Experts of a small language model.
Size: vocabulary 32000, 117M parameters.
Experts: 80 experts in each of 12 layers, 144 SwiGLU neurons an expert, 2 picks a token, a sigmoid router.
Training: a variant of Muon for the experts, 705M tokens.
Below are experts of layer 4 (counted from 0) of a mixture-of-experts language model. Rows are named router (the router's row for the expert), gate (a neuron's input weights, with its number), up (a neuron's input weights, with its number), down (a neuron's output weights, with its number) and show model dimensions 0-255. Each number is 50 + 12 x the weight over its row's rms, rounded and kept within 0 to 99.
After each expert's rows: a language model's description of what the expert responds to; "comes before" lists some tokens at least twice as common just after its tokens as in all text. This comes from a sample of Wikipedia text that the model never trained on. Tokens count by the router's weight.

# expert 44
router:59 47 49 35 44 37 44 48 42 35 44 63 33 58 49 56 46 64 58 32 73 62 57 51 43 59 67 82 64 62 52 40 67 51 50 35 79 44 23 47 65 54 61 48 48 48 41 66 59 57 72 29 52 65 66 55 41 39 44 29 39 45 33 62 39 40 42 45 42 35 58 53 49 50 44 64 59 53 45 35 55 29 51 39 52 29 41 64 37 56 58 48 56 50 69 37 36 55 54 61 37 51 44 39 25 35 44 57 48 65 44 44 45 51 64 37 46 55 35 75 55 47 48 65 50 40 54 58 43 37 32 56 50 44 46 34 45 48 53 74 38 43 41 44 60 54 31 53 39 44 29 47 41 50 30 44 53 58 48 25 60 47 39 21 56 34 45 62 60 61 41 51 54 47 38 35 61 46 51 65 53 54 16 38 62 47 57 23 49 38 55 48 36 21 60 35 63 45 49 47 55 31 47 52 63 48 46 46 54 60 43 56 33 68 37 58 38 42 63 54 59 61 37 42 61 66 59 62 37 44 45 34 44 64 32 41 24 51 37 30 64 47 55 34 09 42 32 60 54 52 43 48 58 63 52 33
gate0:65 45 51 50 70 40 75 49 34 59 33 38 61 64 42 45 61 75 57 45 58 29 49 54 46 59 60 46 59 63 77 67 35 45 53 54 65 28 42 47 26 51 43 72 45 39 55 26 56 46 50 67 56 40 46 61 42 33 40 37 23 67 53 35 52 53 34 32 46 41 44 34 38 56 57 53 56 54 19 55 35 62 46 52 59 48 63 62 80 50 66 52 34 57 56 43 57 64 54 48 54 37 41 54 51 47 67 46 38 58 53 64 64 69 62 47 45 41 62 48 74 44 48 43 67 52 54 44 56 58 38 44 36 62 55 47 48 67 33 66 62 70 29 43 59 63 28 46 61 49 47 61 30 56 61 59 43 66 70 58 54 42 61 47 17 51 31 45 45 47 47 59 57 36 56 45 56 41 44 50 58 71 73 47 66 36 51 58 52 58 60 64 50 38 32 71 45 58 37 63 61 34 37 42 55 62 58 38 46 61 62 29 75 49 50 48 40 37 47 61 48 46 42 44 46 43 77 50 47 54 46 30 57 58 47 43 63 51 59 56 48 23 59 47 52 41 69 55 65 35 40 59 27 58 25 39
up0:50 51 42 32 55 53 46 35 69 50 55 51 64 46 73 56 57 40 37 57 44 52 67 42 59 39 47 58 34 70 54 50 70 57 47 43 56 47 24 73 52 38 72 79 56 57 34 44 48 62 47 59 49 40 25 53 56 55 38 44 59 51 24 64 57 44 54 61 53 42 63 53 47 67 41 51 57 44 54 52 34 57 67 52 73 37 51 67 61 54 50 62 47 40 61 47 36 26 58 44 71 47 36 51 53 32 55 65 48 56 36 51 34 44 37 39 34 40 51 48 42 25 39 51 68 71 64 43 51 45 37 52 40 61 43 76 49 35 58 43 54 37 51 53 43 52 65 40 31 37 35 44 58 66 49 71 45 42 42 62 35 27 62 45 49 59 64 43 43 51 42 63 59 38 48 43 45 44 42 58 36 46 36 45 29 30 26 59 63 48 45 56 37 33 42 42 59 35 67 51 51 46 46 72 44 37 75 51 57 49 65 42 90 33 48 20 49 84 40 68 45 58 45 48 57 73 31 47 45 45 49 48 54 66 49 37 48 45 54 46 28 51 55 63 49 36 48 43 61 82 47 48 61 47 54 43
down0:44 53 33 45 40 56 36 62 55 36 49 39 51 45 42 61 52 50 22 38 61 71 61 46 37 42 35 53 37 48 43 49 45 68 58 50 58 33 34 58 26 47 63 41 33 51 37 53 53 68 43 51 68 75 59 59 44 85 57 34 53 46 43 35 53 70 48 48 54 30 36 62 70 62 38 56 60 70 36 57 52 41 64 56 67 48 57 52 36 50 49 45 67 35 29 44 59 39 50 51 12 24 63 35 47 22 41 40 45 41 43 58 56 47 58 41 54 70 46 51 33 33 49 70 47 66 40 51 56 36 38 73 51 45 63 60 56 52 55 43 54 39 57 51 60 79 55 47 10 47 36 55 53 59 49 66 66 58 54 50 27 58 46 45 39 62 42 37 32 47 44 65 47 45 31 46 52 59 68 54 30 46 58 59 59 45 41 56 42 38 43 44 33 32 72 34 52 44 53 50 57 39 39 41 54 19 52 48 58 49 46 39 42 23 35 51 55 46 61 37 68 37 60 38 50 74 50 43 64 57 42 52 36 59 50 48 31 49 52 59 53 36 58 60 43 56 51 40 61 74 51 41 38 49 36 56
It responds to: Place names and open. Scattered tokens, mostly open, Los before Angeles, living and Stoke, along with a few descriptive verbs like confined or relocated.
comes before: " Angeles", " Island", " descendants", ",", "!", " uses"

# expert 24
router:59 47 49 38 44 38 45 47 43 34 45 62 33 58 49 55 44 65 57 34 72 63 58 50 43 58 66 82 63 63 50 39 67 51 51 35 77 44 24 46 66 52 61 49 49 48 40 71 58 59 70 31 51 62 66 55 41 40 44 30 40 46 33 60 41 40 41 44 42 33 58 52 50 49 43 63 59 54 45 35 56 31 50 41 53 28 41 63 39 59 57 48 57 49 70 36 36 55 54 60 39 51 43 39 25 36 43 56 48 63 44 44 43 55 63 37 45 60 35 75 54 47 46 64 49 40 53 59 41 39 31 56 48 43 45 32 48 48 52 72 23 31 41 42 61 55 30 54 40 44 49 48 41 48 31 44 53 59 45 27 62 48 38 23 57 35 45 63 60 60 42 52 54 46 37 30 60 48 51 65 55 56 18 39 62 48 57 24 50 36 53 48 37 21 60 36 63 46 48 47 54 32 49 51 63 49 45 45 55 59 47 55 33 68 38 56 36 41 63 51 57 61 36 42 60 65 59 61 36 40 45 34 43 63 32 41 26 52 36 31 75 47 55 33 08 43 33 62 51 53 47 48 57 63 53 32
gate5:25 39 49 40 31 51 54 61 48 68 61 66 45 67 49 51 63 62 51 57 41 74 34 61 43 60 64 65 69 82 55 43 72 34 74 65 59 47 51 51 54 61 65 53 46 53 46 48 47 40 84 72 54 65 26 53 70 49 56 57 62 54 59 41 41 58 29 55 62 30 38 27 68 67 44 59 48 59 47 59 44 54 55 39 39 51 55 47 52 64 48 66 56 63 62 46 50 53 23 52 30 56 53 53 43 43 50 47 61 55 66 39 47 60 61 51 38 34 54 70 32 49 52 33 56 45 59 56 57 55 48 51 84 39 69 48 55 51 44 39 35 49 52 51 45 50 59 47 28 53 72 52 52 44 55 23 50 59 60 53 72 57 35 43 60 26 34 63 55 40 43 47 63 35 34 37 43 44 58 40 43 40 62 41 73 40 66 76 44 55 26 39 68 28 40 75 64 57 35 53 47 38 45 35 29 64 60 51 44 39 42 44 47 37 40 57 48 27 43 37 40 49 41 64 55 64 43 63 52 66 68 51 41 50 61 51 46 65 60 40 48 44 65 55 60 71 37 51 53 70 41 48 52 52 42 55
up5:44 45 44 32 48 44 55 73 65 51 39 42 60 48 38 54 58 62 63 61 50 31 73 17 61 58 61 52 26 63 46 53 40 40 56 31 65 38 43 51 56 44 36 36 41 48 43 65 45 61 38 59 56 68 69 63 50 36 57 52 74 54 56 43 62 49 60 57 41 44 67 64 62 38 60 50 50 50 44 28 54 76 69 53 47 39 38 56 50 33 35 66 56 30 41 27 35 59 30 48 27 47 41 34 62 31 33 25 65 40 42 42 42 43 40 47 38 33 47 38 60 44 40 53 45 43 63 60 58 35 68 67 73 59 29 46 51 62 35 42 45 39 50 60 53 48 53 47 62 52 36 52 40 60 67 55 48 53 52 41 82 39 61 43 36 58 53 49 73 48 66 66 47 35 51 46 44 90 66 57 59 78 41 51 46 55 64 50 36 82 40 38 43 42 41 49 55 39 66 60 45 32 55 61 56 47 61 39 60 50 55 50 44 39 31 49 40 71 45 52 60 52 55 44 39 45 56 34 61 49 61 49 39 48 41 41 60 47 54 64 37 45 24 40 34 52 38 36 44 64 52 49 41 43 59 31
down5:30 40 52 46 62 62 59 48 66 65 50 50 47 51 49 44 67 43 57 45 50 40 35 40 73 69 41 41 22 46 42 60 53 66 48 20 64 60 34 41 56 47 39 57 66 31 47 45 44 64 51 38 47 48 51 70 73 44 63 57 31 56 37 28 58 51 38 61 53 60 49 58 45 62 34 61 49 71 54 58 55 52 66 51 61 68 54 54 66 56 63 32 50 24 46 61 32 78 38 52 45 57 78 47 73 50 47 60 45 41 45 47 73 56 53 57 59 54 44 54 25 49 32 56 36 47 44 69 42 65 41 66 55 47 36 52 58 48 50 58 45 48 58 53 67 43 56 56 57 41 37 74 62 46 48 37 40 62 65 43 41 55 44 68 38 45 33 52 49 60 71 36 62 59 62 61 44 77 60 54 55 62 58 72 47 80 64 33 50 53 35 51 34 53 53 54 57 47 45 41 64 53 52 48 34 42 71 54 73 50 44 51 48 72 43 48 45 47 47 58 54 65 40 52 61 45 36 61 52 30 35 42 51 51 37 62 23 46 77 61 69 33 75 51 65 53 57 39 47 62 63 36 33 24 62 55
It responds to: Sports tables and country codes. Pipe separators and three-letter country codes in tennis and athletics tables (ESP, RUS, THA), plus scattered words like Greece, Governor, briefly.
comes before: "\n", " 0", " —", " of", ")", " Court"

# expert 2
router:65 52 66 45 48 45 61 53 42 49 73 62 39 68 34 51 67 54 51 35 47 63 68 45 55 54 53 28 52 57 47 56 40 48 47 42 69 30 44 45 65 55 59 51 45 44 35 69 60 57 60 55 60 47 53 65 40 52 49 43 46 73 40 61 46 50 43 61 20 55 42 54 43 61 61 79 63 49 30 43 54 72 65 38 62 22 46 64 46 32 77 61 45 37 23 39 48 51 65 47 43 49 49 38 69 37 49 78 59 58 47 47 54 45 60 48 40 44 43 54 56 50 52 31 51 67 55 56 54 45 43 48 47 47 39 48 44 36 57 46 46 54 52 46 46 40 32 49 54 43 41 33 60 59 53 34 40 46 33 33 67 36 64 40 35 43 36 72 59 65 41 57 35 50 55 67 70 47 52 56 53 54 71 33 57 40 47 69 62 54 62 83 45 55 51 52 66 28 34 71 55 53 58 37 70 72 54 65 57 52 43 37 35 43 51 42 43 61 71 76 64 46 48 39 52 47 78 51 23 33 55 32 70 40 65 34 39 39 45 46 49 52 67 44 44 51 48 57 48 75 47 31 67 60 68 33
gate0:62 50 67 84 57 39 43 65 44 42 51 46 58 63 28 61 53 55 47 37 27 56 65 45 58 34 65 37 41 75 31 59 23 34 53 55 33 68 48 79 49 74 70 41 56 65 52 31 69 39 54 61 48 40 44 74 47 19 46 49 50 59 40 49 42 44 41 59 56 57 63 53 25 66 52 45 42 62 27 50 45 56 51 60 59 38 40 73 63 48 47 55 43 31 40 40 49 63 49 41 60 56 62 41 44 41 46 35 46 59 46 60 61 49 46 48 52 42 27 47 62 65 57 63 55 82 68 56 54 57 41 47 44 36 55 60 53 33 66 53 49 79 41 74 55 50 49 37 66 46 46 54 47 50 49 45 57 52 49 33 53 27 56 40 43 57 44 75 39 52 58 59 54 68 39 50 54 59 51 46 48 41 52 60 38 49 59 45 59 70 41 52 36 55 48 56 64 38 34 38 65 62 61 68 51 63 34 42 41 71 73 45 60 27 35 39 36 36 46 35 55 51 49 45 51 68 33 35 42 40 31 46 73 53 37 46 57 43 69 62 66 62 46 35 44 27 40 54 39 54 45 49 47 42 34 51
up0:46 66 54 62 71 40 50 36 69 66 47 36 40 49 44 21 46 50 48 33 48 39 58 58 41 57 58 52 36 34 44 61 55 70 36 48 39 68 44 46 43 28 61 51 44 41 45 14 52 41 61 56 57 48 45 54 58 46 42 42 65 61 49 55 61 49 45 48 49 59 64 47 56 50 36 58 75 54 40 37 52 40 56 60 42 53 62 65 38 43 63 40 39 78 40 48 38 52 46 22 69 47 51 50 63 32 55 51 47 57 50 59 44 48 42 54 45 46 48 48 55 32 56 60 38 52 41 85 52 59 68 41 49 42 48 50 48 60 65 57 41 45 43 40 49 46 51 32 77 63 55 63 57 57 51 51 63 64 34 55 47 42 38 67 34 30 53 81 41 43 58 59 57 63 52 54 42 48 20 41 49 54 39 45 53 54 37 61 57 63 55 50 61 39 62 45 55 44 41 39 54 69 49 39 35 39 41 46 63 60 43 78 64 35 73 64 36 66 47 68 70 52 49 56 28 54 51 62 43 40 21 72 33 43 33 38 61 79 53 42 67 40 53 53 33 69 56 66 42 65 51 23 86 52 39 51
down0:63 61 38 47 38 55 45 61 49 63 64 60 58 38 55 49 52 54 56 48 52 48 33 26 35 55 45 70 62 44 73 67 29 73 76 46 56 35 42 43 43 63 44 57 61 74 44 65 34 61 60 43 50 28 61 47 70 49 61 66 59 57 54 49 55 33 47 29 54 41 29 57 40 39 52 36 42 53 47 55 57 61 59 45 62 47 37 37 57 62 37 44 48 36 34 45 67 48 59 72 44 23 44 77 61 55 54 49 50 40 57 43 37 46 61 62 46 57 49 50 47 66 24 37 60 39 44 41 47 36 53 73 48 46 35 49 50 59 32 33 64 56 48 41 44 53 82 41 24 38 54 58 40 36 33 26 50 37 46 36 44 76 42 41 34 73 43 35 62 45 30 56 50 51 45 46 49 43 55 56 63 54 51 68 26 44 58 43 49 32 46 58 42 64 48 48 50 68 61 42 27 35 45 43 52 40 56 60 54 28 36 61 43 57 28 38 54 56 34 43 55 30 57 55 36 53 31 60 44 65 60 53 64 63 70 43 69 53 65 50 35 43 32 40 61 63 54 38 60 39 34 48 35 24 47 49
It responds to: Biology and science nouns. Nouns in biology, medicine and chemistry text such as species, genus, disease, protein, gene, reaction, often after the or of.
comes before: "s", ".", ",", " of", " is", ":"

# expert 5
router:48 51 66 61 48 37 31 25 44 57 71 82 35 43 34 56 40 47 42 57 45 52 73 59 36 65 46 61 27 39 51 42 40 51 43 41 61 52 55 51 63 68 61 47 42 38 36 58 54 41 52 31 51 45 47 91 44 47 45 36 62 55 35 61 40 36 51 51 36 52 25 38 50 58 60 55 40 55 31 32 47 79 47 54 55 30 52 57 44 42 57 70 39 57 36 57 60 68 49 45 45 43 53 42 50 47 40 74 62 61 34 46 50 55 68 67 26 55 55 50 54 51 38 28 34 59 44 52 48 36 20 61 43 31 42 38 47 46 55 48 52 58 56 67 34 40 45 50 45 51 49 56 43 56 56 50 36 26 56 49 64 49 56 45 47 54 57 43 65 79 67 41 50 30 62 61 43 51 55 73 46 52 63 54 61 52 50 56 65 57 56 55 64 58 67 42 45 57 71 54 69 51 64 53 60 68 54 52 66 62 42 57 60 55 42 37 45 50 48 74 61 68 43 55 59 18 70 50 47 50 58 14 66 64 65 41 30 68 45 40 55 51 53 33 63 59 40 55 42 40 48 44 83 49 45 45
gate0:32 50 57 58 48 52 49 72 52 77 38 43 46 31 38 21 36 34 50 36 47 49 26 58 45 62 45 49 51 44 60 28 48 54 48 57 32 53 42 46 50 65 47 46 71 47 45 76 37 51 48 45 64 57 34 68 28 52 62 48 45 47 45 50 87 34 62 38 52 62 48 29 62 48 48 35 66 54 30 45 43 54 47 53 37 61 37 68 63 66 63 51 58 36 42 70 37 69 33 47 39 46 62 58 46 58 35 44 56 67 36 48 63 40 51 57 52 67 59 38 31 48 51 58 47 46 66 63 62 69 48 55 62 36 25 65 39 63 65 21 67 51 73 42 47 59 43 60 41 38 40 56 22 48 56 37 52 26 41 60 39 38 48 47 47 63 56 38 56 41 46 47 61 47 62 44 53 53 47 71 54 70 41 38 49 48 21 51 58 36 48 51 55 55 47 63 48 69 51 52 53 59 35 44 49 39 46 65 43 45 69 38 45 55 40 35 43 48 39 76 52 74 74 52 56 46 38 37 33 32 33 59 39 44 52 35 46 39 70 43 38 56 31 56 62 45 56 54 50 54 28 60 63 43 70 49
up0:59 45 41 47 49 59 54 41 70 47 74 56 29 46 37 60 41 44 46 54 33 55 65 51 49 37 53 44 41 49 61 65 39 46 64 63 46 53 45 47 34 38 46 34 32 60 55 40 50 56 57 49 46 46 61 27 52 42 51 33 71 43 55 35 44 53 37 38 61 72 34 64 51 44 23 58 45 44 67 68 52 50 62 59 50 45 71 18 37 38 49 54 63 61 65 42 50 39 42 24 51 55 65 86 48 47 43 45 43 36 49 72 47 25 40 76 22 36 59 42 39 54 47 43 59 47 33 37 42 53 55 39 60 39 55 13 76 69 26 50 54 63 38 67 62 51 54 55 57 65 57 63 51 64 58 52 51 24 58 42 72 57 53 47 36 45 50 67 38 53 45 56 50 57 39 52 52 31 41 59 48 15 53 45 55 49 50 56 49 48 46 51 60 60 30 61 54 38 57 43 58 36 46 51 34 48 53 30 66 60 63 71 53 45 57 52 33 45 56 47 40 53 20 37 49 53 66 44 64 54 55 58 46 54 70 45 51 52 45 51 72 47 69 24 63 37 53 60 40 35 57 50 33 50 51 30
down0:42 44 61 42 33 52 49 72 68 56 31 47 65 39 55 46 46 57 56 42 53 48 45 60 55 75 52 49 72 62 50 47 57 45 47 31 35 49 48 46 63 52 57 45 57 46 42 40 46 50 45 22 47 51 37 76 32 43 49 48 40 29 28 72 69 58 63 64 65 34 43 28 55 53 64 40 55 66 37 59 43 46 50 43 54 54 51 78 55 50 42 50 54 19 42 62 57 53 53 41 46 52 35 29 47 53 41 58 61 49 53 51 54 59 67 37 73 54 37 39 45 42 67 79 59 47 56 55 57 53 51 64 53 51 35 66 50 34 54 39 47 54 67 46 45 51 42 73 56 37 63 48 37 19 57 58 26 63 53 45 51 35 40 45 37 39 30 34 44 38 45 42 30 27 48 60 49 68 73 55 52 62 64 51 48 44 55 43 43 32 64 56 35 30 66 41 52 45 34 55 44 59 45 28 63 41 58 85 39 54 45 31 54 40 50 66 59 28 53 76 51 66 57 60 48 43 68 52 58 37 51 52 44 34 51 33 43 56 66 45 35 60 41 58 73 59 41 57 48 66 25 60 69 43 50 72
It responds to: Finite verbs and auxiliaries. Main verbs and auxiliaries after a subject noun or pronoun, such as is, are, has, can, may, also, not.
comes before: " a", " be", " of", " been", " to", " not"

# expert 30
router:60 45 48 37 45 37 44 47 42 33 44 63 34 57 49 55 47 63 58 34 65 63 58 50 43 58 66 83 63 64 50 40 66 51 50 34 73 45 24 47 66 53 63 50 49 49 40 63 59 57 71 31 49 70 67 55 41 39 44 30 38 46 33 63 40 39 42 45 43 33 58 53 49 51 44 64 59 56 44 36 56 28 51 40 53 28 40 63 39 58 57 47 56 50 69 36 35 56 55 59 37 52 46 37 26 37 45 56 47 65 43 43 48 53 64 36 47 75 35 68 54 46 47 61 49 40 54 59 43 36 31 55 50 44 44 33 47 48 52 73 21 42 40 44 62 54 30 53 38 44 30 48 42 50 31 45 52 58 46 26 54 47 34 22 57 34 45 62 59 61 43 53 54 48 46 35 61 47 50 64 54 52 17 40 67 45 56 22 50 38 54 47 35 20 59 37 66 46 50 48 56 28 50 51 62 48 43 45 55 59 45 56 33 69 37 58 35 41 65 51 58 61 35 43 54 64 58 43 36 45 45 32 44 65 31 41 24 50 36 31 70 50 56 34 17 44 31 62 52 54 47 47 58 62 52 31
gate0:37 49 59 38 51 15 39 57 41 49 59 57 46 43 44 32 40 36 57 48 39 39 56 59 42 46 60 54 25 34 53 39 56 37 44 46 41 58 51 40 49 50 53 66 44 29 47 49 61 54 30 60 53 49 60 48 45 40 73 37 47 53 56 62 50 54 49 52 38 53 32 44 56 53 51 52 57 11 41 29 50 31 54 56 75 44 46 63 60 64 49 56 51 25 38 50 44 46 70 38 41 66 31 60 33 56 38 45 56 40 56 46 56 57 62 44 28 64 40 61 34 49 55 54 47 57 44 42 55 54 52 48 52 52 53 44 70 63 54 38 32 41 65 66 43 32 34 39 39 31 64 62 54 64 53 41 44 41 48 35 50 30 72 72 33 56 40 40 61 36 85 70 60 47 78 52 62 54 30 74 42 57 57 56 63 35 55 60 56 51 41 77 45 45 61 51 60 31 72 33 68 50 50 48 26 53 51 39 46 54 66 53 50 63 46 44 52 44 46 49 58 34 41 44 50 52 52 57 63 62 55 30 57 53 54 35 21 46 52 52 37 44 62 17 17 52 59 45 63 29 39 41 38 61 59 39
up0:44 73 51 50 35 58 59 30 31 39 38 52 47 26 49 51 39 39 70 62 42 62 51 51 50 43 56 67 40 59 30 52 54 41 40 41 49 38 44 56 59 36 56 57 62 55 50 50 42 56 48 43 37 22 44 64 60 41 64 63 41 79 60 56 31 32 45 50 30 50 49 41 51 58 67 52 49 40 61 31 41 42 47 45 57 40 45 46 54 43 58 56 43 48 47 34 53 41 48 54 69 55 34 55 70 15 47 58 61 38 17 14 35 42 45 56 48 47 60 40 24 34 44 51 56 57 60 40 59 45 70 57 53 47 49 37 57 71 58 51 37 15 44 41 29 25 53 32 53 68 40 54 51 43 30 62 50 54 41 46 47 57 58 46 53 59 50 49 29 28 46 54 46 40 43 46 65 35 59 68 56 56 53 54 37 62 49 43 46 55 63 46 54 49 41 67 59 79 56 64 74 41 57 33 20 65 57 68 54 49 72 57 30 59 61 75 39 52 44 31 37 53 41 40 60 51 64 27 42 37 48 47 60 52 42 57 51 36 57 37 46 59 57 49 27 55 63 50 42 53 55 41 32 57 69 42
down0:39 59 39 72 45 58 60 48 39 41 44 74 44 53 49 40 47 53 69 34 55 49 63 79 36 51 31 41 22 85 49 50 59 43 66 35 52 26 44 60 66 42 51 54 50 42 59 63 54 54 52 45 38 33 39 50 40 45 32 41 66 54 58 54 53 46 48 50 44 59 68 59 58 40 67 58 44 56 47 53 43 86 57 31 46 70 39 54 77 39 50 57 43 49 39 59 45 57 34 63 23 29 49 66 47 48 69 44 52 39 44 46 71 44 57 45 43 48 60 67 45 47 72 58 61 46 70 57 55 62 35 41 63 62 61 43 54 55 54 42 46 54 34 54 39 62 65 50 55 52 48 48 63 49 40 58 61 43 58 29 27 37 44 56 42 70 69 73 60 36 51 65 37 40 66 59 54 36 60 72 47 67 36 59 63 90 52 55 48 51 56 48 58 38 35 42 60 75 41 36 59 58 36 34 33 43 59 75 39 54 39 54 35 37 59 25 48 45 70 54 49 54 41 42 47 35 60 37 52 49 56 64 52 58 43 58 44 56 53 48 58 65 52 70 39 64 55 39 40 37 52 61 35 71 62 58
It responds to: Name fragments, associated. Mid-word pieces of names and words like er, ve, idi, plus associated with and those, often in species lists.
comes before: "\n", " of", " who", "st", " with", "ud"

# expert 66
router:47 54 28 49 40 44 42 47 69 48 47 75 26 45 40 66 40 45 55 59 55 64 26 44 61 42 72 41 61 59 46 56 53 52 57 35 63 32 55 33 61 50 66 69 39 20 40 60 63 60 62 51 62 38 60 67 38 48 52 43 69 72 26 57 45 25 34 60 32 45 39 69 48 49 76 56 38 51 34 35 41 62 64 43 57 48 34 68 44 52 59 60 40 39 48 60 45 69 70 57 35 46 57 61 56 31 45 60 38 58 46 60 49 40 68 68 41 54 52 32 39 33 54 31 46 76 53 57 66 36 32 56 48 37 43 43 42 64 60 30 50 43 48 49 34 60 39 34 54 29 41 53 46 57 45 35 44 42 53 41 59 51 62 54 64 46 53 67 50 64 58 50 41 51 55 54 61 43 59 72 46 55 60 49 74 46 72 67 62 43 57 55 47 65 48 66 43 35 38 49 51 51 57 55 57 69 57 55 75 53 65 36 50 55 28 32 47 47 58 58 53 40 54 54 43 47 57 55 29 33 52 59 62 71 80 32 33 31 40 41 51 50 45 43 54 61 31 31 61 38 50 57 55 76 60 37
gate2:51 50 34 41 50 58 34 64 37 54 50 38 41 42 49 28 41 44 74 31 40 33 37 65 21 58 55 62 36 53 49 67 55 44 33 38 65 75 53 40 61 36 35 52 42 48 57 48 71 52 43 68 56 46 44 25 38 59 44 52 46 77 38 49 54 41 58 54 55 32 51 46 54 52 43 47 29 68 58 61 51 49 38 50 53 43 46 44 34 46 45 48 60 56 47 43 59 43 66 42 56 76 62 62 35 32 58 27 40 47 73 38 57 45 43 52 52 38 52 48 56 53 32 37 63 36 69 64 58 33 45 43 60 42 51 27 48 63 46 48 80 70 29 60 60 52 45 74 53 44 53 47 58 56 33 63 50 59 64 22 52 52 37 47 65 39 53 54 78 37 45 52 54 47 49 54 61 64 79 47 73 69 46 52 48 61 58 68 39 45 66 45 54 77 52 62 46 55 25 41 35 81 44 66 40 61 41 45 42 44 44 31 54 29 48 44 32 63 38 40 30 48 45 29 52 74 42 34 54 38 45 55 54 51 50 42 39 42 48 44 54 47 36 51 52 53 25 58 59 41 59 68 40 59 56 48
up2:56 40 35 31 72 55 42 38 45 32 40 52 58 50 58 35 55 39 57 37 44 43 36 42 30 37 49 40 30 57 55 54 56 23 50 49 60 52 56 52 62 48 40 46 30 44 59 27 57 78 55 69 51 56 59 45 31 53 32 48 31 54 47 44 70 66 60 63 59 35 63 55 61 48 57 41 22 53 45 56 22 45 29 48 59 38 55 39 25 69 42 45 45 46 45 50 59 44 77 58 46 43 70 56 34 35 61 54 49 56 55 43 49 52 44 55 46 37 42 34 35 44 37 44 55 56 54 63 55 24 51 39 44 39 48 48 44 43 55 50 70 44 53 52 39 44 56 48 24 48 51 36 39 63 48 36 55 61 59 43 51 68 39 51 79 44 53 66 68 45 35 69 28 51 47 51 67 71 62 35 57 54 61 37 63 33 62 60 35 28 44 51 61 62 53 58 40 69 32 46 36 51 43 47 30 51 38 24 28 58 42 54 55 28 39 49 41 57 50 57 54 55 46 39 53 82 59 62 57 47 60 49 43 40 37 54 42 54 27 51 47 37 51 64 73 55 50 71 60 53 46 81 42 71 71 52
down2:41 67 66 49 36 33 46 50 63 38 79 72 31 53 61 72 48 57 56 50 65 77 51 59 54 55 56 63 44 39 48 40 69 59 35 67 71 60 50 56 41 52 47 44 33 37 48 37 48 47 53 44 31 65 52 59 51 63 53 28 54 58 53 46 43 45 44 39 49 49 40 44 29 61 54 68 75 38 30 44 70 47 56 58 27 46 51 39 81 51 71 56 42 54 48 43 42 55 55 54 69 45 32 52 66 56 38 39 57 61 46 46 44 58 68 54 39 52 47 52 62 34 60 58 48 49 47 39 37 77 36 44 77 46 56 59 41 66 54 54 35 63 58 58 62 46 24 41 50 45 49 53 42 53 51 49 44 61 52 58 52 42 57 52 43 61 65 18 21 38 36 57 70 67 52 53 39 32 52 50 27 46 57 58 49 59 35 53 68 59 58 40 66 41 41 59 75 29 75 41 70 37 37 37 65 68 58 53 42 32 65 63 36 62 55 46 46 36 51 21 48 66 54 57 41 27 62 45 45 55 33 59 49 55 27 56 52 46 58 47 47 66 50 41 50 35 60 49 46 49 48 27 58 45 29 59
It responds to: Institution and place heads. Final nouns of proper names of institutions and places, such as School, Road, County, Church, Office, Company.
comes before: ",", " of", "s", " (", " and", " School"